Below are experts of layer 8 (counted from 0) of a mixture-of-experts language model. Rows are named router (the router's row for the expert), down (a neuron's output weights, with its number) and show model dimensions 0-79. Each number is 500 + 50 x the weight over its row's rms, rounded and kept within 0 to 999. Numbers have three digits each.
Before each expert's rows: "comes before" lists some tokens at least twice as common just after its tokens as in all text. This comes from a sample of Wikipedia text that the model never trained on. Tokens count by the router's weight.

# expert 132
comes before: ",", ".", " of", " and", " in", "way"
router:466525581555535512543515553527511492520532470428563506505485574499490545484533596538539452513476468572458559487448550449496470542522422454514545434423508412486493417552482560571577452491544555462504451444549535520533468520513578492547520484
down0:538525492531540583495533463531497467486472479480503549526491471515543522469504587487425552522494450527480550482532420481443517524512457463506570528458515589536436499423550510512442445491461547488487539497551536545466506462304544618473524435
down1:579543457425455476503563633478537465510486464443471494466522504539424476389442509572494418452443572471575571519503493477475559519497543514490534506523587522594530463497508491569476493597493526546481507489458530498544474547406498553534494479
down2:473438522520574402435500475554602461471529510416472470410529461477533481559453497488510526516506532443488497479402514467440537458520501470517541572489407511474458493447456421521564468466453461548525378445480540577563465579466555518643553522
down3:480460577539376567533521515460530472522542479523509510489479515476505508472479474487490480593550573564503471552436417504512425553513485510455482543530607544446630349481546569601567490569484522471449525527429487504432527511520470527483496508
down4:545545505462569490473531540499533437533488522468536506538530470523488507577542516455451643445449559457517423516465496531476498538589521525506460534571482525539413531520531335480520547466529539567440560505474561531493435481500536473546489560
down5:520497520579471500490444622518448453576496518535488510441474547440452426517494500487409462503535533494526520533533488573540477586475467505521446499511573457528456462511517505518616494473339484463507515475517475463502475528518578481589535454
down6:470538569456490492395467550416487561542518548410512498507521506473476515481459451511435499481394500513487542543474625479524522521525556501460503491538538432538470448584457508465462505554519535423526450494600572448544467442466531508475500490
down7:490542483393550520546599538438455505501483525537440472523477537501508499475451453537532535526626516526434454567648556475508552537535597436483508458460480502537541408524489556645464515612440557438526516510479611452490454538582546503509545442
down8:524520467510537513435408506508470488518399557532410460367484609526531520526603524550468564560527478422542490506493478572475569519481511490514578532502556452493511546517430550497474547464448440484491524440485411530520500515536514351525461581
down9:536482463438468486626455489534455512529514580562417454521443588520502521485435500524569377540528545468536529495468496424509556563559508458503473526547494483505566481430540511564551483562389423448442545538470528377471501564558551496402456431
down10:458583545443446484628477449512474540549581563533469430508461481490524552473540533495557425417568488492512532482538534450506538509505492440510528479502449543494714468476524544587507508542497506496458478505513522465485581519476555487476494456
down11:555534479548501498433466532535541469474492368485507565502452521494428496517523490474528504467575499581512463453411525463458487551523462454501522543493545457472523416539586487559441447480514565454449522460504603498497460611586517496482594494
down12:497466465493439485537556410511484502507459530634488483502477514481539513543503464465538419469388468513566490582510441539518499502481450574566471493579392591487603532505485438466594413512541466526470561449489506537472496423439429451539548561
down13:503429463488519538526528509548412555511488524508433474472428562525556489542575524414517493509448506504530531477410441465417455555520478499545559461594465581414583564453512550419533517512575513470517499558461494536490407541504466428531494450
down14:542572528451580591550506469452426505495471543554464420460422490545547562508492487450504451504460503460506509523509435387425569412535505495547558499471527519469478542469597427493479527476466470525512509428515481426491581464486426488507432450
down15:453553437475538484453465484428438494487495490468455431516538527496476479501516516507474459516516525512579448470563529479444518439519476493552482447538455488492460547555488539471486569446553558512522449492562489511569519502366544386610547466
down16:527605492535525553435481509555514532605510584515499555538503472515481468544507474455461438518453433493516540489516430516553526522454474519451503495548542622494451535481582499457541524578454403512500516373466485467510454524466498569521453464
down17:421494453500608505513576445525455381403481472483391509549553491552516463476490559444545594478539422452477502503460497532502505502512509528544529572417400505507499580425492445468448577479495547510565524514457513466498502479522414488579496535
down18:453465357526504544546551440514477550553449491527511474563490490521460531450505475545489500537455568544465518497502440526491566493432412534478592534657515528436442552467527451456457581487481541481451483436542590505454558469476460502459434495
down19:449518575547501473544571473529473452601444513543569486508518485518508522584537475506581542485434516554500570560414521433401520493468425462578469472510512496401418504431438453566452509421507543474529523536539485486487549443506502475417594429
down20:501363587555606578504454438460456450489477512446496500493492482539453524490455458474455474511470515486416480569512450503517451520431443469462600511549604524468482493510381431447509589379465530517521426464585470492548557592468515482537437512
down21:445484523476397516551607426400413551518462518505564497506518450456548517466504451538509535338547486540533535486472467559499482586429521524509504486465456511487542550460504441450522480423515493510501508447455446458458572530574487520420451577
down22:483499436425436401552508489535560610546564581523481588533456540509494524473487463489542528485473490479507432484517394532459510483465475607492442563535512469515478422520648477583486478511477490540380600528422511492435557466450542582448559493
down23:507494594543491526500476535498561515557452439469570463534540471521535564559492485432595442520444433479477538515453534512609545509531467524528483441476433528509545574532401435440431481451516429364502432562548415548469514512453517464435397453
down24:602524511537525500432502504512539451500588558421422504505485685489498412446467506592416484545557490502552573550543511493528496486553533512472439488563488476465389409484470546493466454487451503518413498520463537470564511404467583537443558497
down25:480546507504491602431466478440543580480567457489501510496427546430510408526453441554570412460597470627506494554512522449519459592518563531404475472407518534461529435488502540563482527601478478482462532486478465493541517530471464414574450559

# expert 156
comes before: "\n", "-", "|", " +", " −", " "
router:466504458577470519493528456471505499535470441501582556509511573547469469545480416462519495482499454543504461561496570589487472462465515524369443509515560541577444420455365489401457466561368528487532430488509491506461485443471546535448600510
down0:553515426464383505475544571570474518538513504604435508505488446511485484533524543391578490470528488560487519491499484469521554410435527538570507431466418494481482545451476534546456459431507475479522536580543512492509496506477460508432541456
down1:515471477451435445453509485443483640475496464424511506590529480428503428521507539478485608514471530507589493499498528561489521473465459538524560485530529535418509646591459506416498547443517483518529500532403448488564489508420451571508680528
down2:481468571504493575569474577515442461490525536474548537432391460576473551535479603555548392453456377597459509545519534524427525448414508495466493465541493390480558561499500492534403483533514504437570519427478497636481582427516478508543547390
down3:616545565533471495443537525508559505560481512433524528457609487499436468548476520567531561506479517488510513514525537511572587532501429631429488431570584422472592549520611481479409495395524497457518528569488506448459462488447442438527567520
down4:560453509490570395498560538519452499559556595572562496427461577556429550498419505501548523602548402441527480477593504540557616499479511494349500440482503442484448484511445519452486435494482473414516460450449540502482525469466564505587501536
down5:638526468501502471491524446527522471514486545608473523484501466446620541396474494577571566495554591532532483565412427470432486544407541459541514539478456539463387567554539592560613491404523483462417556561556517477504447562537437540494524456
down6:597403524469526476555507521514516530535574489543451437500501487483538487476548482498500539539485492535539559476559474539528506516457506547521477454508475554496529539468520494552456506499511521435458511552466458541449529428482607507431496556
down7:484524492539432610440560513554548514473503512620442554475580488504549476534468432432553412414519442509502547464419534467473495615436533526476519491535432432460423465559498486404453541445529434507496442519460496448601443539474479483500533531
down8:535547459414513522517527568416484441529416444449396490530609476522578398497496584520485487492477515500475503433487509451530468432466499411495523556557550513513483548544582573499473521405505480507476547510487524444528498438473547487456528525
down9:465441598487395514484527584628430457416549514466515571465445495472548562506504516608546395456470477583448547524566529521490468551526507476469502500484550417457551513475493430464408435559533484528472414446501558548495511429526559497505509495
down10:391563480476534460546483475464474525526590533510533418491515525446529496460516452552474446474538520494510478545414453525387470524460531401492495400457518511532486464488518505398514559575533478483478444444490545541559489559468621539521614523
down11:464493367527436495522531491466456519579546566586421487488570485474514564486456425602517441546564543466471429564477486527581517522505492422556499538443506499438490525489501550513508533544554420552423480511539487464497534525557526526497496437
down12:544448531498508429494588513493569563481396580591496447487537517526493488557583471412474553514522502430513512547634488509557502533498557517539514544529471497464476484532510582507408459458495422531474540439515477554563458516449447506551531571
down13:616426486515525486517476576478469491467499458543556429545470466510489457446515456470427524565474571450372552502609423524442421507444519555453516601531506600542384473448488452596506472488512499516499504589591423572486462574411477492409465484
down14:448525431527499553599422533559425499521514389492467476506501546506528437474459524469500479554545552510552446395516456461511492544465521522529543515516531537475412534495485534605528522459556583388525595444509483466516466458573471607542481454
down15:417499471543532543545454495466408424522423579504466515444538524574560567444574533490533541466525499495483496478522455429594435460411529465502500610475529485553628576447466615493471545458440565485502520486517460491476532540515302470513481553
down16:540486480467529508624520430506480537449566430536581561424505507422506491471440444572513446512522465505457576583453474549567572527544478468424479425489441478477454437531495443477487514502518553509536556434583494606532499465505570547530402458
down17:474513524489399546509509504528535464410454547476414593456541481442489463446497421444542478525376428490493450469460551478500513508533572472541583542549425506537423453567552486483525440517474432532531553421411561495402456634491534557561603478
down18:441476379581518592612512550421462489499451500497496453489579503519446579571467500572482539542508465556504513529490437510507513505546542347499443460372557441483625553490551560480451534395480483470487483490495495525512571531485442538495496518
down19:468522540562457536473594532393518489610653434604461429469607440469405483515494420512535528448525546435475523529472528445486584518457440455606556502552518512459528550474502493463439550583556379500462556483490569552453522547567494499520503462
down20:431608528537511565449490530535402481492470459625471528577517532552439551538451479404503546417457447545434540494486516562487518507549515485581494554520556381494478476473472484567433501566420516421538469437521593429610423442571525485519488555
down21:474555542568572429460580563365558457433523535478520452479481430492556545472427530430454500537541568508513516498539509478548469504548458451463544486549517474532346499487524541483449529491491420540449491442500556469521409513508413549481557477
down22:537487536535541549511519470472598434492555487511559534586632500478506483593458536477426568512580517460594506489454514434515512498496434551465589517603506524494482512503526489478444482318493476495517511502471442491547449482437512604510536597
down23:577524522463515529451424587509453444515489531452511465388481481525554498534521572473527525549422466598487503513490510491458604430520479562502547427547514428525430552489522511659536469455527524503532638415421538609502437487518451506534541441
down24:435532510460469545582562451511434577448531516604567544500506558482444401541496444486495383428533471589517481514406527525476527429522510467449474459585467452500488445588469447463513537610523597485462491540484465435476524498459580482389492497
down25:365481517491505568571535536490523538457572483511544472470507492513394526515537502466497487495501439533407538482470588424590563505538483490485485546537555452549551467436535474451467610494483434449621462433461502501446518420548568502554554488

# expert 239
comes before: "\n", "|", " The", "-", " |", " He"
router:466561483456536528512588437445527579551500422456508519525589531543476508552549494508495500489572617496585587568433537560412470561504504478496553514507512494516459491596476562472445531549435556452496411592484554484505567496533530563449384594
down0:459510416566550500475341505513526473501419472553521507556516477481493585593539619390469499660584454453481465468445415434568530559482564567505498534451513504521513413517490512575565546493517528489457541576466438434553506518589479544568454514
down1:460477471494472527448465492562483570535482483545481568498523566468476513476587564527543470528528450513459541495441500483496463458484535536478573439421504537549338562539527507502490528533448512486488479501468512566575501594463569532604582458
down2:491447504513495502432556500492555450505399497499453558439423540438486509369521599516507491483471502483544472521426515503464465449494473557633580469554481413453510485569511544470593491507514458505470518540535534504533566517492581635427478570
down3:506489392546461440530503509433559436574482579457521493471446492495502500427490483538401531434431434462494525492505503507403608426498503510535500521518507521495611411513459516448502549520549455528500487523505489458459568485426539475446418518
down4:483521541508489342539463513473577546569542518538505556409409485542468497448454383566533483609492534582573485489502541497486423504471531520517526491476516521515459524575543472542486464490473479557417452447535529396457586535526479445540435516
down5:482525437571570391452401451486548541530631489511517486546459490525463441465553392520495500537563437486576554607474508443513568471537570535531467466447535592531551395512423517422434489572487522557516494470514475595585470502518543427468513488
down6:436520520480504547596551508551522551489545382428453438531432490504509514538389482479463574457590545573443480448528471409520496498488463514520521526542457581423490491429511482557431401477474454503495505585430496562573494552480468490515479515
down7:500507567519565457554518560523484516488511538425485476570480514491549480521400454465495458501492403513512467505536465481451441482592501477578526460520516555420488484445448548442411532570484519471455513492413489487492520444438615492552448507
down8:564487520476506517545583565444436531490577515486546447547501530520480540449474512582572510507576514582370502441403536488599518544535431571503502493572481578487479472506466442509536556478496518501519569488542491483500358538573558470509530455
down9:559508579505539516510500447529547462609521485549436487614562447560356488518515546429564544446531478572556365555576444462593475493472569529412525593505511406440456522514549424561466476506416467560469441529496482544385523489448496491563487401
down10:473456461545445549397432456414465447525514533447448551532484386518470490592516431580391547428490530423523505501454509530421446479544417578525362450511601550502501500503473465546549454509582499543446467457527462536571497538471492541484459543
down11:416449452552466455464515492416568440505451490517475464518578524426428493379453435497412421524464471504511476528487411492493509459519535433518527536515527471509454469483560582450612570538421423590552460610524454413437540507500574508489410591
down12:491532462465544434533500483556458547450587464450475501552553474448507447555406435476450446477454502610526526489561448558507403514451486477425493491449557488523481485516499621487448358460429461557643474476473512515485480585535489473511463590
down13:563481390528527555507457543401474542553481523621426494537454536541523542491464466523521557521475403487458506493428546569434481456498524553571547487421483490448437557523458548539547592506557499538509509604523544539560538473523568539494493518
down14:589530515468527468421526544474426465520490505455561394551421418520541547476426576557513567525522464527469486377502508442528560500463458497447503454478472510517539504500541504576466520414520548492497438528513504485540480513452463432563484404
down15:545533458514472475420530564474402504490496579499553502432457493444527492518438446590425481437451497520446420505574537571447582488464458538490462452387487532452447577493599561511493462476472478607518450455536526547451571533410442513513577517
down16:470548442497491564476506548545429451488361485502548480408491534573498458510546530541400474498556398594548436439456527561485486455437535495410515543536436452491506529532460497522538415470484479489503485567554406488515575461527485526490495422
down17:538470448542474583408515542495534463480513512494503566424565533413521483526450509554457481426526405524497434524502576456484492471475523563507471517599532482498373514432507519480524466494502463587484499398509605445468470470452547596523507508
down18:448467561482471530553458455460493468524436458606421491564548500493493463459512517504539433508450538529470521449426452473585496457509616448495449528544451445491527434544540499442606504486392547397486553586474479560531472479582505513538416594
down19:501510590470502425484590505521430535454518495391558576492515519485560491534521550563490489467501468544505460456603466511504527508439514553467458474468586490519515484462580428406471401484521588556441462384443482486523453550410452431488555482
down20:482469508579465502479452484567510489498420549472399502399513484413463498582506469471471464561414556447497543578498599530392438486568553503479542531406499536512527579526500503428468481518546478538500509492513494416551539405439461512494470564
down21:453541442534523477526474546492516502469549476514409507433524508445482527446456468502537453537469448511456412420444403532562445441437492432521511477513555482460481455481459459463478444504406520603582515474447510412436508551533555529550387524
down22:546488583413532526538595550401507488523548427587432471510512474490435460458538515429559506469576577505438511528491430534509458506550513524495462503538431541448559509530523521521481557447447463495511497471499501487458440564667505453539463433
down23:452427566501586548516518455444480496434564555527566459456504525553437550414550454539521502497536456424466472520489459447468549452464436476397552509526437566542528458528388430488389542513492473463540493463477523462401415445443516567487443550
down24:658539453470489485554469481415503562545577530543510506524519557551491522448477505474514512376602516504523470466499427446572520448512573550612511467518486514483456476493560536572574543496492575457357589466518484579544423586585533574557553516
down25:548541516456584541483541452536563551478456517462524404467486443559552460451543478464567569531498450435483429513492427491509486511574529484531571459509455529489585577542543513424532490431535456507536440648473478481482513414448458493568511555